{
  "hidden_size": 384,
  "experts_per_token": 2,
  "d_shared_expert": 0,
  "hidden_act": "swiglu",
  "routed_scale": 12.6,
  "rope_fraction": 0.75,
  "learning_rate": 0.00929,
  "beta1": 0.9,
  "max_grad_norm": 0.5,
  "decay_shape": "linear",
  "final_lr_fraction": 0.05,
  "max_seq_len": 512,
  "train_tokens": 1798000000,
  "max_steps": 6859,
  "dataset": "wikipedia_en"
}
Below are experts of layer 2 (counted from 0) of a mixture-of-experts language model. Rows are named router (the router's row for the expert), down (a neuron's output weights, with its number) and show model dimensions 96-191. Each number is 500 + 50 x the weight over its row's rms, rounded and kept within 0 to 999. Numbers have three digits each.
After each expert's rows: a language model's description of what the expert responds to. This comes from a sample of Wikipedia text that the model never trained on.

# expert 15
router:541546415443551479550605484537488461471512456461563473428428465578576466455459565450448504500429471511601533396471473425492475490546577523481529499455453542565498434597506538573509451469515392529543528555442570506471571425485492464429528500486521619581521513509448591488483454559512514577
down0:586565559523545514421376477556563564454525459553501457526584498520551494454571376474485476473463476459503511553461396557535507517473555460444500490466491504527566510510426487490655518430482538448464565524532500534515508579513472547524465448511574535567541510536545549558467479563464568501
down1:427435441569529517418450526535577587555514375468624483573568490605452428472492477627550499460487475507446450492542491475442474537465524510431419561546496538438527529560475559482535586427490509478557538526519506518599515473532453574455553523539487407548526519523520528437538544540455444486
down2:521428457374483520598510482447506550460499480489447413438500524424452466467540504469484438468612492479461522558451452479488442526445554553467511416446445499464525574429574458424420557489442504518520390498425483484491514552443555437494471506471509422509374419498532525484471510444527521484
down3:529617464565446385471516441475471532461445531425465530493429477404483649529534478547474462536485523441488428452559430557522475418538508489397571493408508380569561457492539506578493474560492491511369610479493542551524467532480505454592595553549571482492530458496475450521394418520434569526
down4:495562532453523523474465477520491495529562426439469499478509433460528516500480528479385571545486513513552497429476513536487529446537489447526570459500553466585469473477499501513548518507498440415462499520471559564514542530497540431585521487550551450496458440519467503528449467481553584523
It responds to: Line-break tokens ending a paragraph, table row or list item, especially right before a section heading like ==Reception==.

# expert 25
router:470469435533457495484527596569537577520522498524552565533638504480466525530566508548470528467619498566453426401455547581474477508401524502495487496490487462517503575508507484476521493507484450556546577482596580511522556580508520420528464434450483457575485340516436563513566518595521483496
down0:456469511476492354565490532424530575605489568418531506512565408491515567447493488568590541474593484418440540513590524587472377573487440530433462478531536493464499434505542523469463515522542438503495519526517450502499439508510495471491479581533448562460465491556516510521556577470405444562
down1:530570478612481504492465514575490663503465499555469557531448502525511562504512501455547509409555594500527440425523501457499567387575460458527470488487525458565412478535498490479510524581580514453558548496519516455518570486420516494583508501466532569373463602547470501556477517485546470571
down2:522522434549536510368460542579485433552458563564495477581560423462535475489449515510425446486474453542503511552520509500498481454410479537484479511447609545465535401608529386558542406534485478544545551473510517496627597437355572484591577529441481543553569466415468411395556442480525533491
down3:492472565449526516502512485570496516493454563472480475473398466518471569469426504479578480441523553478496508575455476468558447489457633543506531507539536473545550487526553465437491474510419505494439440442380511500466403441422461506543584485447413435519618472382480504517471509466479458476
down4:493468550443477527512499491459436534519581455527483441488440534507525459483548503460455501544658555540527576484475562497541511454558516518450508457425459530503406479456467517473622531469510471504486513503611512531583442476468486448497603466492478415542459507529470507568579538475425506589
It responds to: Byte pieces of Thai, Cyrillic, CJK and accented script, plus York and Angeles after New and Los, such as Pr-ä-sidial.

# expert 59
router:505514503535463515570551506569566594470437383534562456507445421581449535500520448541567481409513588415483500489527436423538488556398480532531469483516524565599408560567481441522455565459412568444475415454437561528426502473497552477537450536580584558512463502480544477544408394449490533526
down0:443522435344445432370524504552407494471504514463530482442611460491497586457443630446522465468398374542460522592451526477480548435571556521482579390483622559511461470495439519445480528469412548456423506467450492496512570507528543535506498498534495520560464430505493503583520455483377471579
down1:495616389481490515495475458477518509516457500579474547559603557506584496537540461555479633419568472585449488543489439488537554529382564587539451474476521452388547413515561475488550522491619622541531437526464500426486524472464438506457505485498566522525563563507501462529525513448528411456
down2:530502478585533506515602518568463507512492440394440497514483612581493434507573374504520525486499479412481524582545588412510507521562475547524628446479453515457545505451495570496542467509575508511512573475488458484518511495514521509453549510603465456459477484476538501431464491525541436511
down3:346522542508465493507408414527510503532586569515455572424475511464461511502493564478457505459462523458531523506387479522605528540531455519558491445432520505546498587394434422512518474494496426544463519485444577477537555593450543550487493439539545515516493531524518474562497501505450556524
down4:437528571570403512440561496533555541386495491481440500509547516466476504384431492495466423547451494471429543440509466564508473520393483521487495497480469493507471481483565501431539429541566528539538501522534558514448452484474467508565570492475540451472526575492505530498513483489430432538
It responds to: Line breaks, dashes, colons and field labels in infobox and taxobox lists, such as Location, Born, Phylum, Coordinates, Website.

# expert 55
router:457603507440484438556511538573535551568423438538483508467466497522452476570498491458550480482547528475571585535474502444542523559461569554441558519537477528509445426644498490576430532539416561540447463519457561459421476460469542450487487584542466616511496592543537494570534476453454482483
down0:632541460500481463526470410531505421538552459436577452531446511421529450498486477454529546504503484518488453465439524544592620567503550533418510516465466476514408472466451498494444396586563491491451474542539486494475483481444453404509570572384514416474460538528546554574508542540464470554
down1:539498430480582501522442590547471498583500488506475444523419482563510542538459456502440502459482488543453505478553535504515512488443501538493507473449419579458491481520454498579467484530504436480370546538548516527534461561479466394466461555583342524356530509515466503548497528525457454494
down2:454513579477553484476451452472498432503493451513473527464574572437485538538422567517527569496396493460422504461464573424506523520525492452444579534580520449501502584388446549517475517380563509525552558526510490413534504545522545462457546497497452475476477534602518468420537456523513505450
down3:579551383426462410453406570516541496499530502575528430466512551512520541412454497458537429510472378463551502442444502491518527535486456464461469389477518521517444522483521564479581433448528470513445534514456586555485539577427485520510513499539542421511593538492511492491439536486424498592
down4:423418491490455510514513459495453459592485616521460519491545441484484442513556478585550465467481455513565528505521502495363498385472463482468543468471480585517490462497550490543474483460531463519552500449420512450520543528504502487520557494466590512528541473412531405539468485451494538540
It responds to: Line-initial hyphens, pipes and bullets opening infobox fields, list items and table rows, such as - Website:, - Order:, Clade.

# expert 44
router:471531552530444457488492524474480492502508445453535482496511518612568531455593509418592543546510602475428424506491492476499520468434513517471526555489579499499454480514563419344455477534541554510502433445509576518505492459516467415444496476529538469479429536471464578462530456480447443448
down0:536440494493444536430459456442558438498490520517502479470517434460458643562530433554510494469528550530597532508535513458458357447537540460519598442509473585492506476510518550470591427440539415485536467501511495449438445415532515597504384542519434546457510458446466409505526603480546478440
down1:511498431482490454403454494547414486449409567493502502431521560408563523416442473482479540523540372500513531549462392626540480559501495514515511522504483489504481574546502511474478455502479506514542437579580560514591510480485536508407567382535510451450587461506512539469470464554461509443
down2:508452483531461501483397510519592428565482392494579501627522483457499410423477490515518522444500541453424465446549495510597545451460554494535507453326484412472579503491502534479480491549543481558465519575592548414445473523507481478571448422529493479457592554488558485452387506549545509536
down3:480417421567490503521573558560537461580465494519475535473479503532437510513527546550514577461473505561508577618445462451441508510469498448521452498367538468500559494463455548402454495564410465483422474466517539409490487477486526441460570532463586494540471503464520519496523453463449392470
down4:492491450575484507509416464518515482578514555489513444631500536479464427455463355558481541477473486418499520445449474555508529550481550553454477539478560481507597461440656575469506481474450475525511590475469472454505501525488468577493515462558542514581544564460537551545588429519495552360
It responds to: Head nouns of institution and office names, such as University, Council, Ministry, House, Minister, often after United, National or Prime.

# expert 16
router:535469575483500584557430470393535526505483433486477483472485415414515560521539439548432483505441431452507486609496517518478460486534446476487589507506546422493564412525485530568480409515571466479437466563477468477581481529466477512515480531517505476530484571468441478541394592455534517494
down0:504431456487487483570384533553410460537539471501572554498539502534546490535491443506463536464482460514554541611497475518603427528456528525479464504516526588482438550502594503482472599571433485529585564511516401538511463436468479570513515384534457458482513396485546559444501458421551529487
down1:505501520512489518509391488469497557457520426438449468432428428481423578449517546479564476481505503504498529405406413558452434531507516549407531463571441528499490460474497503463528608393488550483568484487514476471407504574463472511494374536640538358447527434481484510430514415506511512488
down2:485600513430556533549593460440613532455627507504474518579553436469486434448470525464495459502526432530383538526470522498522501502579394494543441549515475527498519473539485516425518535449534500467556483579620511507519467549534493489502577487511491491531563589449498428532587524624565488492
down3:510429548574462508533508494600434505499595443442500412502526417537535509439464521539465431502407537636437472530529463447629474425492556593433491452413509447549506497585467443476495546508493518556470447476462566566356531490536497571549538453582485467495487409481511524509464515426448458453
down4:419521412384500439408439408483484476461549503537450470501472509504537542494476507421490490494440503544519552453548491521524468476513431629512482499468435541498494491386519503413476552463596505475572485453532512478423525564466544544491442525479615441428450544446499501559517531436547446531
It responds to: The prepositions of and in, sometimes for, on, during or within, after nouns and verbs, as in style of, lessons in, lived in.

# expert 35
router:539466579577459496597549592393535467444529526514549608519469514469434510438421486469462457547433521567599553575542499533441541584582423536435492466448555441475502418530451446504569439559527464473540477442415453513555505503486542591456539537584445463538548560436496492452541538500563549563
down0:509461490463550506510495431425509471462590469538495475580448447349467532556473543506491491550522503516502541541538566436459540520577416485385413531471480470494522487395514497480498447590541536528524578424495443424479575531470440492487572537452603495523512458474550516593511566605536536522
down1:557451457569493493401495487598485532459413491562527598477483524451505597480499515491417557532449540490511540565462540518559473482555451466431530501472472528436426466525469450473458453451466493486417372472482493500527570453490595608463577428467393460545393516382477572469513507446470475391
down2:465415315502522530543521454494471521517549538522467493477514543469457509521523517555418496523567490453558520456530548520379521485538394511431471520433620450481558436492521522543584574463440543494495521510354573449375563579525524544402468479459566524581511554499461544475582586518450420537
down3:463560532466488498423522454535426414385503484536496462501507509429417549511478596523601453479496468415467513550523414566482509508496564489487488494508504485452502388521579532500502568534520485561493556503486453481490515525505468488490551402584544397485426472466549474589584460540537519514
down4:557462540511440436518594418534387464467501424505556492517412536500546476459486421557515437526530470588566570492481474440511566510523507536456539587455402530425507506481472484559464553622465483484475517523417538599529502527478513458490520434431559461550559475435522486500525566582418461587
It responds to: Digits of years, counts and percentages within sentences, especially the first digit after in, and, of, plus spelled-out numbers like six, twelve.

# expert 8
router:533504601506518540586446515437562602510478397537449539509425463519531468597561514548500571557422514554604515441567497530515460489539545552519540420554545495534497413523517483369484462555529473602516440453524417516543512472525518532433529518501509416500480517454549535507450385457523561527
down0:504560501501518523542576408555491529455389479499544501508567507507488550451587429496537534588496479467479491552564574515515612556558517561489444504560399613494424521444526475511521446519478579469502542357539491471545480453449440610467513520522558511546525508481396496641578518571471492502
down1:508559536514533630527539500533492434545476523420500507538479496510483529524458514428522611575486442504475500512444459485423584536579485515556505479521564452569565497533574539518517458498547456509433499403564475595444488530482470550487465421506508481531546470526547599581480507533415518535
down2:549493414456451482561400391559478431515462470529522456458535582522567509471464519453473538451467498516386503506576561484505520494525482546544524543457448367546528563489561543513521434479437542469500464503485487589535463505532529562555563572554481484431457597434413553453547474517541464575
down3:486568565534495451600502473512504560538562527447455461485562465516560455478546469545543511595553494579486553450558483514430521402474533400456438488488497417498412466504510454393586497515494595584398555576569493534541419648494558457417605442523462479462560420514539463486505508438388602467
down4:569541514667403522495518532502514543534427489465501547441538559482500447530562537573501466508478497513457496560425461585535549559443446438478573499518511458436475432529395448473578475487408447515502448497520368456572476528534503509498474558503510510466472568422443550500542585510510465480
It responds to: First piece of a split proper name, often a capitalised fragment starting a surname or place name, such as Lac(ey), Coc(ona), Af(andiyeva).

# expert 46
router:468593424498453410497541500460512431471514537468528491500501537559476513578566519436464560489508572442437507471533457475431393523515436507502523409511462584457597623529479579501510492480563492437558501452500536531494562504622541554510451565536411536470575509472485469550529483443444493479
down0:481544430505485562475382526524500513501566525532388586499471466535457535445534497530516394475473463423502508463444520532497491583459559504545535463471452509599446594468528533459540538467531541453589491464537500491532490507542514538501444535608577502530522507498508465562537457579458482520
down1:487502456458469417558447492489497475554608482470579461491544523469530534461506553496427606537575485503538590537527503575520534553618449548485494386563505488538526512419470533545490444430527449493463451506546469434541543499502483503479545522464539503487444535433559373388523471506414533452
down2:536523514504518422503513545456522436526563623448472446538510470511601507501530523450514480549523549512462532484470481453469427479399500557442455427479532514470454570554477502540508557464495485506492433602496477526578542566438474498544572556497556555592521568541465536575451561547519513510
down3:481568380452596462566519567521532510518507435521504470529455478585515559534447342446499589606481554557481471445541548485508449460463461450488497426448558548458507492532541545575455488412541451447511437384519571473532580576463461492506525442572519490520467565515538546521527459442545501444
down4:422505541427575485433584529526506494539570492493685587538459418525556488439499552530429529504476558515546501478498600517543514449527492406550503530536464548471437462409503458458447456504489593521607550537500526486468376440535414451482519492456474501624512540434517587464456462501473501570
It responds to: Wiki heading markers == and === and heading words such as History, Plot, See also, plus line breaks right after headings.

# expert 43
router:526431453544543555389452492522477422530596607465546488474510550462499495524523455520557478424502538460441421470499487611491451489497461426502543553440545525476592593492549506491387515546461558533534490499591505426495455444499552540457414486414474532438500506562513543459523569429554532418
down0:480530495386351537461528497483486452497464434626555554598539451508482549523404503488510494496440541519630490499441501464462470466526431447516584470470491456486528485488472554500474475453548535554479535503525552565503405518505419534555444541552573459408598532486545489544449502540494511516
down1:509564562502587629471510535521479522470438503506482526461535553562387526567467522396481571447511534457508515377504441513468533536545460463494509513517515443489473502578465547506419518488498538499550485546507425524538396443508570452473524555454396427392517417536532479522458464518524513442
down2:476538407499546552517549459538529419502425487457530468407508467431431579549501482558476508441556496486448482455487516548502533570580410485489446502553523534519461489484442463409493427566424478584576393472533519461547571535442471545533544559515428517511476455562481527514460481485422534502
down3:446481574542496528520458474472542348517517381397517464536428566531487544467449479460504552493463452429531531521527498479464514484502558488439524505531433487489534582534477508609591470512421472435489414509481470583436434574447499520539515410515536502592476410484520553542557537485463525489
down4:486535518525503477494492530434534501441577458468570437501526511420540574537433478471502507550480482618624468562512402460515369563557455589503515529468457556439664527459452502535475479538549378447613558521554438529347495517516506499482504503480590471507469440490521511487526558530549569489
It responds to: Word-final suffixes forming nouns or plurals, such as -ation, -ions, -ings, -s, -ity, seen in creations, rights, competition.

# expert 61
router:543546553565481577449435436583451489551479577513451506441611534499448467478558466533508412479467467494445463465448521631528407518449579448435523449530509540378538579484511512354442479490504514560568568448617527536495490473513478367548453596439548477523547378577479485487560507536482498471
down0:522422531517474504452494628505513509499543499437573533582449459592488510486596504463493504550496607471456510487554544585478478523565503393530523506501484474530528420544516484549458620489579537514471567563486518385526502553518445522547458433597480417498496502522377507570554536504489493457
down1:563485458515472559500575453500470546506491541611437529436480530480433502456435407564475413497517507438501431554476396481524503582487450543398471399431463494500473517513533444416513490413568477566475564481630495499496550494497514517507540502414449425528539509479497451509516497565545387450
down2:472544557475505471522428510514392454527501532576467510437440509543437575495559542482494554358452517444484477387484543516569561463501558457520493515529516394436604495570506465473446564407556496440503476435521507547568439508536434447392534486412470440522468535585458440496467442478413512515
down3:520523521601534531509488466429518548545574556432508510549455561488415483512430479519424492408531514469464510591559575442439452532622485422513472544404445492415516537584573532506545484485465489493523481419464376536609432463467532488422520525571483569495459512510478446609508433487521619511
down4:395502536425542420526496371489424516497543527507441450576497476467504579481505592440466527505508527494420543522589497508450517594404521485615436468480440523578517530464450546528522613492468505434500547549513522582454466514552433495484556495535508502524487469489497498417531493483527459507
It responds to: Short letter pieces after a capital inside names and odd words, often syllables like ad, il, ar, such as Me-ad, Sh-il-pa, Back-st-reet.

# expert 4
router:417512446501450525554533477528563547381472464563418515492490489485463452492472574482494487551492449510538415558496555457463507573530473585445511535563594521498357458431469555428493471540453494451500584504444436579487544475519533494438451512527382459511519386460564469573514462382464519511
down0:523496458521506564463564467494459471596537502520545611407465433531508551510551538504525449476488524553456478470476441465477427441512451492556515436474593447514526442460524426446648538513489513531527509491478451552448612508464517508474488549431498508528459569525450595488528620560440481511
down1:557584581485572582512495457506591523397554498501555531610476471467524549481490528547466468456439590471518479424526566538502416493521478471524540477574523450573444570600487539491555486505464394442474569563484523518425482411601427527450453519530578507554437441606455462421549493448519534461
down2:454488481448544550497528485499561575575514576493518508529416525536424583495494593506476521490497551462410457500537423512509567540483477497500463525526511492454398543475570470479484567535507471513498415486512510514455413496517470452487514495514400534492530504559499525477423532503537527448
down3:464443618457522461506484514430489428506465493552459482597453526534508475534423584446501586518451484441434369499547596460608474534456520540556513566536467520471410489428476520511413493479515455526442470446470499439591554508454614469445520502462512546446473508525599506512461519451496444540
down4:490507521477405419460552527525488547463456411437562549501490475597511572432506577490506419491454474437498514514447458449501464553511469465519516521463433664456550435508534583456480465398425455556554420441459540529545519555428452547514497527454502488424485482494523482500578460496486489574
It responds to: Tokens at the start of articles: line breaks after "= Title =", short descriptions and their words, such as born, Species, American, footballer.

# expert 22
router:512515479499515490504539447516440472547583559502518472580435372442584541449529547473480464497461513468473539452562495529551533533573505533510517437514416488471436585428592448466470509478463486572404449567523419477497494566481533514484529545426478348455409468489542440458598497415559534444
down0:503482477557387511525555533481521554548517471520442544465510373513471451497458503584574460533547521459451480459485433515502547439547553526527408505523491536574543532512521479548449503595482448468546495504525471542551542475519450543469465533541523526439498450396544436479371507423511593485
down1:580438546578551589442598426465459444544504497535490505586554401540516520446444508574478400503513529473571482533488482602408539526470596548530557490553466483528467517463600486519369460527444465552454520475460551511475501446509514404603496598557570478508443497555578470529481471457520518434
down2:484478430498484604481527466480451515471508389501580431540447499484543541417420484455515529551476464650537506526469507493559497575584474395537526436527520511489464580454445497532490485634483446427549493451600542511507492459419458406430516435497565615506537508439501431526489478467474550521
down3:450415531458448526490509456628584490508437571530497542433423516582498541415481489449518476503540482528557448447491480402527448542541543503418467532562533481617467487462512523468421507451428578516520487443503471509423506524481545376489472461482440456558489396504504534495527475540505544487
down4:459479397468557455404560467432483552504461500486403485440447534476492512472608514523497487512518502494459487475443445521518521524466483476542463390559492433440473484537525449485433503469547495501530516511496502487556467447546568480508492533493470558388557436526506413462524482545453502518
It responds to: Possessive 's and pronouns his, her, their, its, plus ordinals first, second, third, as in scored his first goal, bachelor's degree.

# expert 26
router:518485463517483418438487470471453508523410431539560520518500507467536471511440381391479462435460492571394506442472401598488504446535525562506542549402465449489560630420535449546552554523486464498434490520543567478565480555457504572405545455389455467433491418576597573532510510448472474496
down0:530556570452548469488484492516564555521456494463407541391488450432520414466478476515521555467475524506433579543583505520482582482507445507551491418509500465456478544434573486522543523581489487505473506408408531516417463593455490554524461398395536541425436558554478465559499535484575562449
down1:459487522508565559498441505448518519568495462504519553479395436471554532486551527455469555502531456431534506431464532488440541558503465560529433405556507531515524524506546514520546536530536514506463505517423495487568523544496492457560460544391476484570557501498451403512373411568588489456
down2:630549497493508547484554502437554421485519428512492455515537529464502446576431427527583506465489536512469542509444543464496544498519547416562521514595607518582580548450464497593571479600547524447487563570382434459466480493453450476514559601507465437500564503552524471519490489470499532429
down3:536419468423469518495502515477557538452490520492485466556429519376521580483410480465433540550454476537458555478537488501532490454532531533419532499449499436454477590493515485553555569455609403543424434423483599463522517565490538544507496556558427373510535482556536471470514445533516544460
down4:494417402412553495402531488532439514586514516410495562494418491571453498464471488529529486597447447536419552579467533512496539482473446405386465512491531509461498455499546592543518490527446501464461475467469495380541509458542417473578531521386504574406456460446500443535535494455417569456
It responds to: Final word pieces of foreign names, places and Latin terms, such as -ia, -io, -ović, -ensis, as in Sarasota, Eredivisie.

# expert 30
router:508493515580403450467360441419525544548529509524457604500592439569520474480593473464558598505439438507514530391501507499455468642403485414575527517543526529406468571498601481398588564523574524499564488491556491411505551445538409476575481495451466381507424525482482637526476515456454508468
down0:547538540544489484563581552400560506462602542468567471449536449525511546494498438455493523460572495535439480502589494545453558446476480477561424472627519462468552509530436420452494557575532493518445436575525513482454470390442472391530472533626497505524504490478495424512458513511546488468
down1:567608489459480465469527522499596478476496461535446463452491509522541544438585515483477476434534379481560435563633583609533449516500505483506501564502425487428542525465444449495489570489531576514516590517541530494533475454495548406478498465520504520585577436369461477481466575514503448442
down2:477500450552519480447533453526506439498540541441535558443527456535525444482536558545367563398471515428428612517460478440437502432580500482518539527640484453574479376431514554450488537545514561478467490507513603404619486446501517477565413599533472434461530487514473504533516567590475519477
down3:505428489509507560517467504549551500539501506535516518506528501391537398432531535530494530521381616435515369497510474506458432560484511439571383488456477448601504465446630493431462522465433504433489368532446613473486553558512505440551490450503515474526493499486434487487500530558529596453
down4:443537531564545587528519454497566456550478541531437483545596446485430481491465509437455482539518480539522503465523549495490531586368610482627513452508569428474395428574484527472554490519439534565514515461586506558426562571518471584536584542564495523505578521536553517476487462484474525488
It responds to: Middle or second pieces of multiword proper names after a place or first name, such as Vancouver Whitecaps, Ottawa Redblacks, Stock Exchange.

# expert 23
router:543478460616449424534387468525558519534569537506501465486531462520491428529552467506526489530512503509483512407519501616546509487440483477556507542545472492442557551548456483483407532398488498478581498509595556453427432449508487513525562496463465443541537386547482541478547558479505543590
down0:509441579407556516497546450416500508451479671495397583506554426531589528439519496565488521575459521424542480506416464588558474398492471514548470459528518545494467476547493426511490552468433529450501536520573478478576555508453547455494598548517473539424492601551526490511477551506431599598
down1:512474520524512571512463542490501433508519452590443522416490520443568516488569504540520609623548499501469477494500569530566522359489454467514425507500503430529389526531538594528501522548607450497596555560521532552564527499476524522512519474526483504426500557533556464548446449525551474475
down2:489545538487561441561479548470442517540471492596452543500564548486406538430449412494508527545508521443524499439457515552497513513507613537555547478514511524404432429468501492447516460536464503519489403550473534387521463595534450565563528522516582449470461544558470488493514556423547499470
down3:449551539512456567462380570528347501455396505408602442428499534539484500476584455565492466503455430422518472531436526520520526442512416567466526546561561514524454467510539534479487524530529474437477468510516444473522483491512442469437560503477494505522474575542403469498592474520464477529
down4:475377540414485433441509561434526435455572526518482442580420496485505542481491572571557512474484520532473513539555540432509442587537439556487470523465584562468603519449555506522550537423468494474496461477485551517507464524478480510530605504446487511471526532528529566436623427473528538447
It responds to: Middle and final word pieces of proper names, places and surnames, such as -al, -ington, -field, -ton, as in Killaloe, Gornal.

# expert 28
router:428443614465564525511540605530408467490532426579505533517424445455453514505536508574494482465542555506483482547551547472652520517540466561469415453526448557511512550450525524510593527571501528498501549495476526581503430546484485547465475401534499460498506508472512510450543464529458400421
down0:533599468473487493446504507403535478504454555524516493545539549564537390421465427473545504446485420533499529484517498474481515525529530531504565524455477518529529539485477425468477471565531489423586484494431593530477578523483503544563451547466501504448496437574549569580421565413447442417
down1:531439498411452521442586468509490524574456611491507519562471479470523514439513597381476382460496539405516469502448453532538535554557594545446421552506485465388542436483537529518534546437515506493419582388482455512480413487495383531550475438471511420531572607514520524491509578608564471455
down2:475571495555587600539398423489432548400422543507432477481600542554569435466483484554491545468550480470422532463455508583455497552431493479587488510442616524465527448521457430445475541476494475486530531484551501482498473497508491387578526450463587471526494419543474443494552458513416538537
down3:469535527493457501518501504537496418488515465505456516601504491499471503516567525435518448501531555533538460454527611479550540461514492495455562536408446498580569503455488529494549578410472463405556566455527575588521494461454468499466526584493537546509537446528588422541456457479478485541
down4:429589509471524382398441527530496513534526566533444473531588539572503591584500465487476522573477536521476521469501534451513476409525455470485503489523526544464469497519474592609514570424430538572457403412531457454440455606411595542539566457492546483489449377479513446447459439486625524529
It responds to: Opening quote marks after colons or "called/name", plus parentheses, dollar signs and brackets, as in wrote: "If, exclaiming: "Happy.

# expert 13
router:557508549606534480501469548521548490491462464532510483470577530424502557465525588595435451490595521542537534454442488541543500544526528379473492532442446513451618618490576507499484534464537474527526476587546467516508502533546527448507607564506482395537583440523418582521534437519461503483
down0:481499494449479412431498418433439525482531531523512513554603616485442526579563412521494572394502457499556549591562494484410538446545493535557474519526403594495416509562548443557424434537476588482522571509574450422511562511517481476509479451559490595450497553453507426404441499432504459550
down1:536453583451540432487539441559628548455460467475535535430421524439492501567451439570554422488509431527490457449470410512535500595480560449435474491477456498479533480434473388468471461536498585503495509482556544468511507426547453540431479506459385542525534489481466540586510401480511537459
down2:512477584378509582475457519487491533547485494445582516552536435516431584520484487412515457485364480451494529528474499515463505445522501547541484488362487570592556582523495546475480495510465569544502445501590518589418568547529482435535481576561475554530499523583540503545411414502470534458
down3:456446395458573489529470485487497475533449614598496471430499451484525447423484570428417491506467534481492456448524482501450467498485562537486515487552508548468425550509465593571500577448494437447448508514485493462481483386532487432536428567545500555490412478554424482492477546505563426465
down4:439515579477493564501401585530393624570539537459537526473529565522432538498389588567471498499561496508491466410413480513534509519503400549486479516469520489506497504623507534483484412464460546486500524447496493537473486539417490558517589416497521472507429505527452472514509576501547452427
It responds to: Middle and final pieces of personal and place names, often Slavic, Arabic or Spanish, such as Jar-oslav, Kir-ill, Gol-an, Hij-azi.

# expert 1
router:563553445497531515500480484463475402521560512503508465519538517470463445469481516539434465404395480466502484440374466538495490502497510409460440510428492452426547616549495553383504453510463453512439492531582459499378469480579466491577533564464469485529549402576534547499523587488399510467
down0:539505501515583486483475515524566507546471429564484464516435438438501517579611551517483492589463451482489548574559551535498515447403493581417461425437550566531533579456461478517541426396429412512490474470527493562475461491481528579466433541502559524531510453463558513418544590565471542531
down1:475499406498557538508560492576550532544465552434554563528515496529471565473472490550511511550432510419507433514433515481530457531522495455622522532471519518482510441462572530479570410555492454507496485510460529415480519566501503532540471534622523470500486533402558521582549552434457457552
down2:533514510540467504514487553523462452539512538470554481540527380523504492602508525525530516514483456451472419482469513495409482471487419625566596570495441541479591496461472593505465578536472512504508566488431540424369532505468445430455521492372489483537527501469531501612490425522513511556
down3:532496574558416530427384491490417483461537469543505456612559613465441592511528465487579581510499565440454559472470538457546442515473494586486503499565490509564485560467516406446494524551528553520522480521487575403511430490544455554526527510458517446522460627502518525450498510420436476426
down4:444549524469539424542502437531537397567512493471487530440379411523528453377459458473470572509470530526467541424457533520550551477427579412572612460441543443430488399550484554497486469547529444594568499438437534458585516485488462436468472573506499544449405507477423500502474501397429468439
It responds to: Word-internal consonant pieces in foreign names, coined titles and rare words, such as Zo-omb-ies, Ci-ub-uc, amo-eb-oid, Kos-mos.

# expert 49
router:388515426466566462506500501445454583402472505610552463508449457564487534487539553559499528542572519497540468588582441446455478457454540378602506427601442498578474562536454572490480576458450427563429545515442508405438556510576532471538432507548564498408556505433451529576435412439409492563
down0:518461533508488530476517467516500492522497524500460538528406503465540513416396481505578455530565457562583523452421479580492443485564562526505486482498573436544489474431594487476470568487512453421539556476545475484485491505512491472509526550454554379514398432453621542592515511525475532543
down1:517509511477548552472388543485534483629528498492433514532445635503458557464552591556477480549399530518552506482579508455474485537535558542525515452519441467434479362547590420528553487462638532459499464525526612462446502543398563491571484462463491414545482428478548515508487536547497499581
down2:454611425499444545500464445481544491515496525402479536548601493435308503580495508506418471577466498372479492449445618494488621467472468495477483522458436544493506482485429454482463501534580505425453436498568545533538581461431480432512440482510473538577464491534512506497468525511504613575
down3:424498488435530500551433503519520395642545519541559500497454522504483586428582490392517521471503439525496498575520526490607511506530534499565481463463645558510515448512501459472564545464501478507511436498540498481544491525604407562535496367456440540527439460432412399495465494499497580528
down4:455472450460466445408549480482514539550414565456563424554499502579473397466518488410453556443534458435449504502500434467532563448597480465406450444485539477469511467565539609453576495493500511486524451513538463618452522447439576481560510517380551508501523446405537533495405514545529539447
It responds to: Wiki section heading markers ==, ===, table separator rows |---|---|, sentence-final periods, and line breaks between paragraphs.

# expert 11
router:457519561494490476504558477478507526463466442517502482532506459457507530447426505475509440597512508548550568464538456486534514516449518586453437531497587474457459475431468436496478447545541477521548489490450415499512478509470487484449436442553514603565442540444435500558544487494465512498
down0:413455668389583475470475354495433457594575561486501500501520479480616412436571452494571497466509512532514465517520508517468493543495479521439520521530536585495494534480586478584450520495490511508575496541504484471534534441470556472497524559481508508541493522427460577492522557453535524536
down1:473506584464533444531473579481552480465454496428499574488435559476479440530540544439589506523452438516429575478464537422429488395479528416555514539483614378562403501487549555448430537441579537464433468448509569534465508496525482529551440475535528463478531552614610552537494507495428467514
down2:450465391559532472493518561548347519518522477515489590548575493425518514496550422439492547489462560530508506466486491506442501496496513556491487530559525526428417539530552522517484455525505522563540444451493532534467460479569548598556558657515453500522522498480596504615521540554532541507
down3:473415542450525450573446517506473490502441549454499545579499488495436529489383471498454538480445410524475519410541525489548509514534559531525622534501537480493471422525538416454548501486560529572436665524475413576551488453525496516427475434466517590441488490577512507477501565618500559461
down4:545524515446412563496499351465481557510493370466434479495476547460529464525455378401510510507428537449437455558474563448542491484525502594512394478461494532505446512525515559534532455574510417368504468505541587517464465437428488489497480507439483398484430493516519409573516477450537557467
It responds to: First digit of day numbers and table cells, especially 1 or 2 after a line break or pipe in sports results, as in 12 December, 23.